{"d_model": 512, "n_experts": 24, "n_head": 8, "positions": "rope", "warmup_steps": 50, "train_tokens": 578800000}
Below are experts of layer 6 (counted from 0) of a mixture-of-experts language model. Rows are named router (the router's row for the expert), down (a neuron's output weights, with its number) and show model dimensions 384-511. Each number is 500 + 25 x the weight over its row's rms, rounded and kept within 0 to 999. Numbers have three digits each.
After each expert's rows: "comes before" lists some tokens at least twice as common just after its tokens as in all text. This comes from a sample of Wikipedia text that the model never trained on. Tokens count by the router's weight.

# expert 12
router:529545497465517537506514505482481517497508456498523492486457455530481476496439494520467471465514507521504471520489515489475556513499501513489500504486540526514478452502509482483526492485467481465519548540528509526494514492512502503520512547529456507497497493556508473542511504487524493515522555463477493493433509507510467514508511480559502502465465536505474491507525513474483512473493
down2:530519473483573473546462522481487501523492517494531508488505516501519489499506476495515525513459520495498494488491499471482509486527501527490479446462509510500486544481505491487522474454502516506483466473462511500496494507493452472482488465500518495504498487513473492551526496505486493548467539542550510524474513494542533454497514500508471515504535462480503518499526521513452478474503
down3:485473529520510484468477482486510493464494504520493478530538497476509545498530525485490495532500515495498465511499483509519506505506483521470514469480476475542487495482498528459424464471500512564508491486519509494467522523497515488464509508507528525466522505476511500495500464463542478509482502551538511505532482496487536522523559534521484496506477459490501484495525510515472487504465
down4:550525447496457536504535470470507543501500454506485489496487497490547478524503471550508482506489519498501536454479488503498493504490502518502493521521483540491482488458496496491507517436445542494506504507531500544484487561480495499504516470478533497489464498503522493515470513547496508497487476527528496555432476534496521531475518556520481482465530487467461538507524500518485514520515
down5:476494486523410489512492450554464476484528492507500479465558547506489488500478480516497532455515514481522482494516472493520458467533516514526493466522504509482541525516480471567457509488532557490473501509428450521545506512471525510533482529480483516489518491501500526537483508521503519463490479460483518508527504477513496541473467503479515469486540504547519526483485569531532471534451
down6:521438474477508472495485465506486503508482507514471466492501527501530495525518526562511537514465485503495482493498529474510486488555519507541521471488488470488516508515501472477481487546459475520534501482503501514528520480501477494526486492515520502514503522526488542460522503501508499493480524496475498512548465534552515488496540448485501476469506509492515476518477458472492541508543
comes before: " the", "s", " a", " first", " his", " own"

# expert 5
router:562468506494461506507484505467457494471481489501534505485489490514464481512461521462484498536539564505481469509486456506475523515459513508487512499517527521563475470491495530505512511536468460514511533522500482496468483534477503509482523499501461487521520490499507472509518515506550500467507514496498482507485519498488504493540490488493566536476519530504496512499451568490493528508459
down0:494485526494477524535503537533473453470490455547477513541470501541512476505482522503501504508493516485511501492504456520481498526489496508536499524531526503493520529460514517528503512524490488497480506499497447477490544546524509486477524563514485491524498510530503524513534524503503517517524488504497503486507450532509481470500490538464505478481529454486496533533482521470515512508498
down1:511504495488496482488524551536489499513482535483513501487511536485520481538488482502499502476513478517508465473507499479493534497513500485550508507526515445480503466464500509503514498519522497529506454551535500501451528513559470509528531489494475484488508465489500508483549491509531527514506492490497469494523458514471427500499523482508437529506473521464498498433494488492478517524519
down2:512513468526511464502538527464550465485494477491490514496517549531557467515464509496499519514504513510510484492511521528492503486508521498527481520527540509504467502487441529483491482536466476492473463490486512493476464497492485512506490513567512479546483475529491520530528487516498473523448510474528494528508479489534491468523509480519508556484521518496484493452503515499492513486534
down3:519458502486490500554525502511498495498495480482503506508476534425519521471491519471528530462511535513499510497522481478497482499505533503468481471483513507494494495502495508492479486499493528534496555542530463519484496459513475483492499473483501501501457450472521502510510526514452483535492495503480487505512525485460490508422495512488492525505530505567497463504456469549469507502517
down4:494469492532465473441496508492524519467462488540482464491457516513491524525478523508501494493490499509502523514487492528518482463494435469516505479480539502528493465478480485514495535488486480527521503503519512447507450510506475522486518480537534505464499513510505533537501521499524512446494527480524497503473496474535485488479487506484524458545526506537491544503489513527475505488513
comes before: ":", " of", " by", " in", " Coordinates", "°"

# expert 16
router:546491519495513524531528513500443521508496482446551509471428489547524516500471487506516487458517513502502479514489489481489516505476563495430495525486522518501478469523473489512538503521466478500542533522488529505501520457509508504496513512478483445524501459534515483521540484448543499493511491501479484510497522525527485511518473509502546532429488548548504532543493512486515457490480
down3:498482517474483510494514453528457471492517494531513514471519487466536470501533482504526452511502502442500563514503500517498503492522528485436521511519484473485479502541466524515469517523514479517524477478476496514478461560468510417540486509487496493451524527455473450518486485517495483487514496494485526519516495535503491513473505543475500534460502531535519500505482468509535507513485
down4:535498442489485492488539492508494517464516473489505555518456482483523510441495495501544492472484503518520532504535492492485512497506485459500478509510522451477505486504543501510545487517553537489499487490551510516533501519520523518494522502504536496496527530532460510477505566540491535505486500505469522510505490488529456503487500471488515485532503523541437451540474480497449470479492
down5:521509540491499534447495486465487532513488494463481498521464473448526492522496503529476506499489451492492520524511499517491517503459527504479517473516517527525504470464513494457520510504497484523514510513531481528522519564508495484518492499501482474478470491487550483493526477482517521541517496510496503464511517501483493489501500523530528458470517484502502504494477498488539480492490
down6:499491537521503590477488479493500484490474489502519477490562467500570483510562530506483484490456535521520510501488482445502522493493481502501550488538445522484515513451433499499519539523510484483485484495506493490509504459481527493526513482520486493454486491473477506520472532517513494504463470519522489506531489515491501494527542512509442520503487513528494518528502541520493525475505
down7:495482523509529479430468536491457510516440485498508455539479507501513491518493565511535482479552499453512507507499499520512492468475507569484463498492539513518518478560522475497503522476482463506460493483527563477498501512480485437479488469468511479499510539483526507508521487510501492552523489509506513521532531498573535445481488503476477484469495503526521468534480522445457519463479
comes before: "=", "|", "-", "\n", "\n\n", "1"

# expert 4
router:509464486491495510502474488494492523495479458481489508503490491486493486527521492465504465482536537506515507506480537490477523485480560515499445530502493530516500487493479478504495509500510506531544548511503529511505507475516548473502531567472510445505520494495522487492512473509570488466516545517483495526453521495514506459474508510516491516508482527520490501506483540512495518485488
down2:504470474505472511501496535511477535484492520516501499534567471455512502503536505460535538492509521484540494481463517464540504506502487496502478487520462511495487502493489459519496477495510481446528478435499474473506460467467488501526539490477497499494481496526482508533548557502523478468533491524490485533549480522524532511484521512513538462495536490506495529510523488483490508500537
down3:520497478467509483494478499483496476469520447489538538465515517493484520479499491500485534497529479519515525471495527495490476514495497504535501517495476445484518494528444527537479485490505485504541505541516476511548510504483505511500502480496543467486517498481436506543507516544514513490481523456458508500502490460483495498527487519469512496526478555488490528497495531489500537500544
down4:494459552514509516491509499510472495510500484487528485502524474468539472485514533475488483484518482513476492507532480546472515499434473565485540482499451497490477502491527483519487501516496434488500457488513497514480473517498493515472465547467484517486520509514503500531510479473485512490520497465498484495507479443521490521478491462500507530518482495510503501482497537482521453456502
down5:510524447462487517475495535529486518543506480518505556450498486488476490500512499506463476526477494516496526494548536452526464489524517462484509506500513505512496546520504489493511542465518474504492486491520516501534536520488543510501505495513507486474513496497506436453502489460516477511509507461549491547553523479470472503484531489498531521467467547530485500500493526457510496439495
down6:477522493490488503488524502487492502483464541499499495475490469497479492501494487502478559500503483496493492485475487486485492541512483499517508531470451463514524490508505552537498563516493528509458477482500502511535528490455502514532501507500472471542497538462533454487481464529466511500483494492455477497509539527502551480523516535479505456479498538526496470499508461497502492482537
comes before: " the", " a", " to", " been", " an", " be"

# expert 17
router:543530550476507502519438512464480476458512492457511506475491499512521526527513469495528472466489505485485450518513500482455500520525509488483495488494462526531462489513472528494503544521478508483531493514496539531518472488502519534548544537495494490487512481507490499513495451473524494497527513501500510524476519499513487497529500497492536497501530516513479501533514561464551502471463
down4:505462495529473530491456542492478503478532501503516530499505499466479461507486466523499527503483486474487527507469483518504509490473535498505492508514511532495458442509497512460526524483484522468525479458513521497424492481492495493488534484457509489472525542442493490503459508512513471506524510472519545496480471533491521502497488533486500491491489498498536498484477470495474545478535
down5:488485494498510469521492506468468501533514492513526476489458510479512495474455482507450467505511483498504486510544491515531523502518488493526484476467509474481512477495510494451469543524517501505491425498506526491506531479513457480504487484504494458456493544499443491471499523506525562477502526506500502517510481515514497539438504518499480442519503480500502499541517445529495474542497
down6:451521488481451498478502500483534488503537542523510474469514478527496464469528485505474507494542505533523488452523505509473542514477456467565499490525460543503487493496467490481493507485510513482517546526541540453499498484534458489495494522521475479494500481533490532477505522504457473510515520492487485469446494530530474458475491482502528504463488497486480485510502525476478505482479
down7:532506504466499520462471512486500500490514511485507512492486480480487444530538487492478519507493498502515452503489446499535487482525463523501513467522485479477504476532519466483484480493497520516529492492493438508495500562435500429474509516489453461506513537506502519458502471525477461496498484519495516468483484465516475483478522529485527517527539477467484478506512466501507494508473
down8:524521494553474518451556540503462485484527520475475476487532500508498489460485519531449482517504505522543505506498523558457491548532498486498522537497502516477507494524478532496533473521510518521511494506513495482472506522509505489471528532519540462481440472493533544502492519521464515444547502557476495499530502564499519514518524515523515490473531485473483448512509525443493489490523
comes before: " |", "–", ";", ")", " 0", " 1"

# expert 9
router:504543518462479523489471449504441494476495478477559496521488471504509523481472505484505470504547544515473497510476472486483506467485509465478484518487526503550481488504478504470483518509496439482508495511487532507499506472483513532481480480499505459480499521496491470523511513489525523506533472523504497488441479489533491487539453514511537550503496531536493488511500540495479504522484
down2:494518498511498518505486495544497533494536482518490499507533521502527479505473503512435490506485497487462504478488506497499530496514463459515513499510473495538546499539509490471499519499484482470515493502456468485513509521520538518513519458486483490513499530504485513495541482477526457498460499537496497519503438499443527465465456485543540483483460504487502476544552500514494503533462
down3:471513513454502469527462459525496516508510514522508494481496476469469555485496488498469518509502490465518499536506504490489426506468488485526530483480517511470483537520475509510502478521468502484527498518506466494497494476513479475483526510465535524514476475485454509496556518540500535546494571491521442524461502455514537476489493483459524493490440480480535497481483512471496502479468
down4:506493500552474525509524486448510480477507449495459479548532491505472481526501481521504484520512490507496471494501497515462495477528481503512508555557514587505492536516544469484469494542545548485476477522514486442518483492556481511516514499486511494525512494526465493555504443525558498490480507498543468548496544514536483509570501515521490524513509496490514481494491500517488502537478
down5:504444500470549521492517496499491548491514516505495456532533473502459484522503466489515525482501528534478518495487460479463529502477493487504507507516460525506456454507482475504503482528511412507538480464520477477496468488508536506479478467478499524516482477485484480496530501506485545507492475514490501521511482519486500499542474502447532484494540538507475493502515533495528518517538
down6:500520512522489524484481520480536491473538508529534533487527497483499471506520511448506485545525502471531517508467560473504534522530472465497515469534488444535517510464521497434547485497511525487502476523468487510517427461466486486470492499476496484473471505500497500497526445492485503494504520447477526484519501481496473513521476492518527531529486501510521499495539510522494497537497
comes before: "-", "=", "The", "|", "\n\n", "In"

# expert 22
router:469527510472515481505464461516487478506528485439509516510473477527458508519506522522534468520499532521502508506523519476499536503461544464449464512520540505566499508495466497509507476511456455496534510518472529484501489451544499487502483515505506451524515529513505474518511477472549485462497509483475544515487524476505462475528460501500536484446473532521499515489472535488507475493467
down2:519488516454501452439518513495529473478507507444511477487542517492503492544491534489469526502506522509498532525494518499461512498533458511536508480514467467531496508529502495501536487541511453490490502510502465538550502521504513510489496516491500499527474532524512509488480492531503516490522493532487497427501450488517505497489476492557514494505519510508449506517494483504458476505506
down3:471482524457519513500553517472517486508507453499522470515467518518509522477487461519478485510505467506519497480486499535513501466518473501476516476487480487473498483517488526473472515531497509493518528513451517506485478511549559466537488468490482499527526503487480531495497489467521543512478506512489484475469486543520515523478531518522481484462492535506480510499526527521464483524511
down4:501475504497525528474484481556495524540542485489457517432497453507485432501461479516476491500522496489496514527457501507519499494507509495487458513475517537513492480505521493484517477486528489459530481485501508467496496483484513516487531532535505497518490498501484485505499501486508519523488515474506502478468522525510497496505478519508497502480501510490500568475467469493525486491530
down5:501503530534474496489481539480453556523482497494479482487484479451493526504478484514490502461486524501549491507470530458474544524521496463499497526504484479553508490507491470510505513495524503466521487526521535542498478468525526493464478533504446502500508529492507530558515498532473523496474501485502493525449516498488479448496522487512482533474532561496492510490507523477532487510530
down6:537509506492519519504476482457485518528487493505568523501438489514512470463490512529532490494506509505471518491494506482513521482462505475511511496498476473445485514507520497503474531491482449485492551508556484482466484519499486432465472491516516531499504452468474508507518500492489539501489514528494435489529533463533556475513491528508473498522502522529439498487510522466486513512503
comes before: "\n\n", "=", " The", "|", "-", "The"

# expert 23
router:452487512510470483523532494470468487491528464476529518463494456514464521557467529523483458500489498510503494504526504441491501524493533509501507515499475539517501499474468479484543503501483498481534559536514510518486521472553491468532512521495516486499507513533480487502508422504556491519498543503481512511518509511546480467509484490572498533448540526518540495504523505509515496476449
down3:503503532540498504488496551459500499518501504506528500515518482529492495486490482518495517479532537475484504484547466463473522475470484526471464525479519500455475505461447533499486482540519526513524532506478508497522551486517487534478516494503498463552545455525500485531501497517467505493481526492520486526476508554517507504515530499495512536521520473480448500501476467483511486493449
down4:471496465519474496499444478462508495545550495508478514510502486498487532538498515495557512498425482502496505447452531486499533476513459495530529518482488517498501486481528517499536513481505489506485538511464511514512524475517476513510502556480479518508538496512474523541506517504466491518516485502515497494465500497515496468468474489494531460528501503520474511534519505516508479465467
down5:534535486478516491532531519459506512527528508479486501472455509514491487531514552487495523514514522526506497470524461481517492498508492517542493481535497526500527503510516484497508442496494456509501526501484497517515472455554508511468513507497502459534477529484512510536483547526491556526456525454528481494488523479532566491531488499516502512537496511486496488515468525512510499478484
down6:501508451521504526523505533499456515519464501501521521551565483487478554466480531484543489483475478514514517491468515486450484465428472459524515504502512501481520504496496501591517502514487499526479552478517539472514519515509516520541462522509512571520519521490497531521526497479509507470501502455492509490476513476515485522502488436509460506488530511482478521481506492472542538446503
down7:495534518489481514498475511497538493496479504514526492537503523459466558513494475508534465507481475516521495510499533512520502494479523506498495506518483539480499498491527449503520513451498510504490482501492511513498487508468484494490512487458499519495492439527478466514487489450501520480519450443514515525469450464592491477491497500491524510470439502526462459509493491527527462510565
comes before: " the", " and", " to", " of", " with", " in"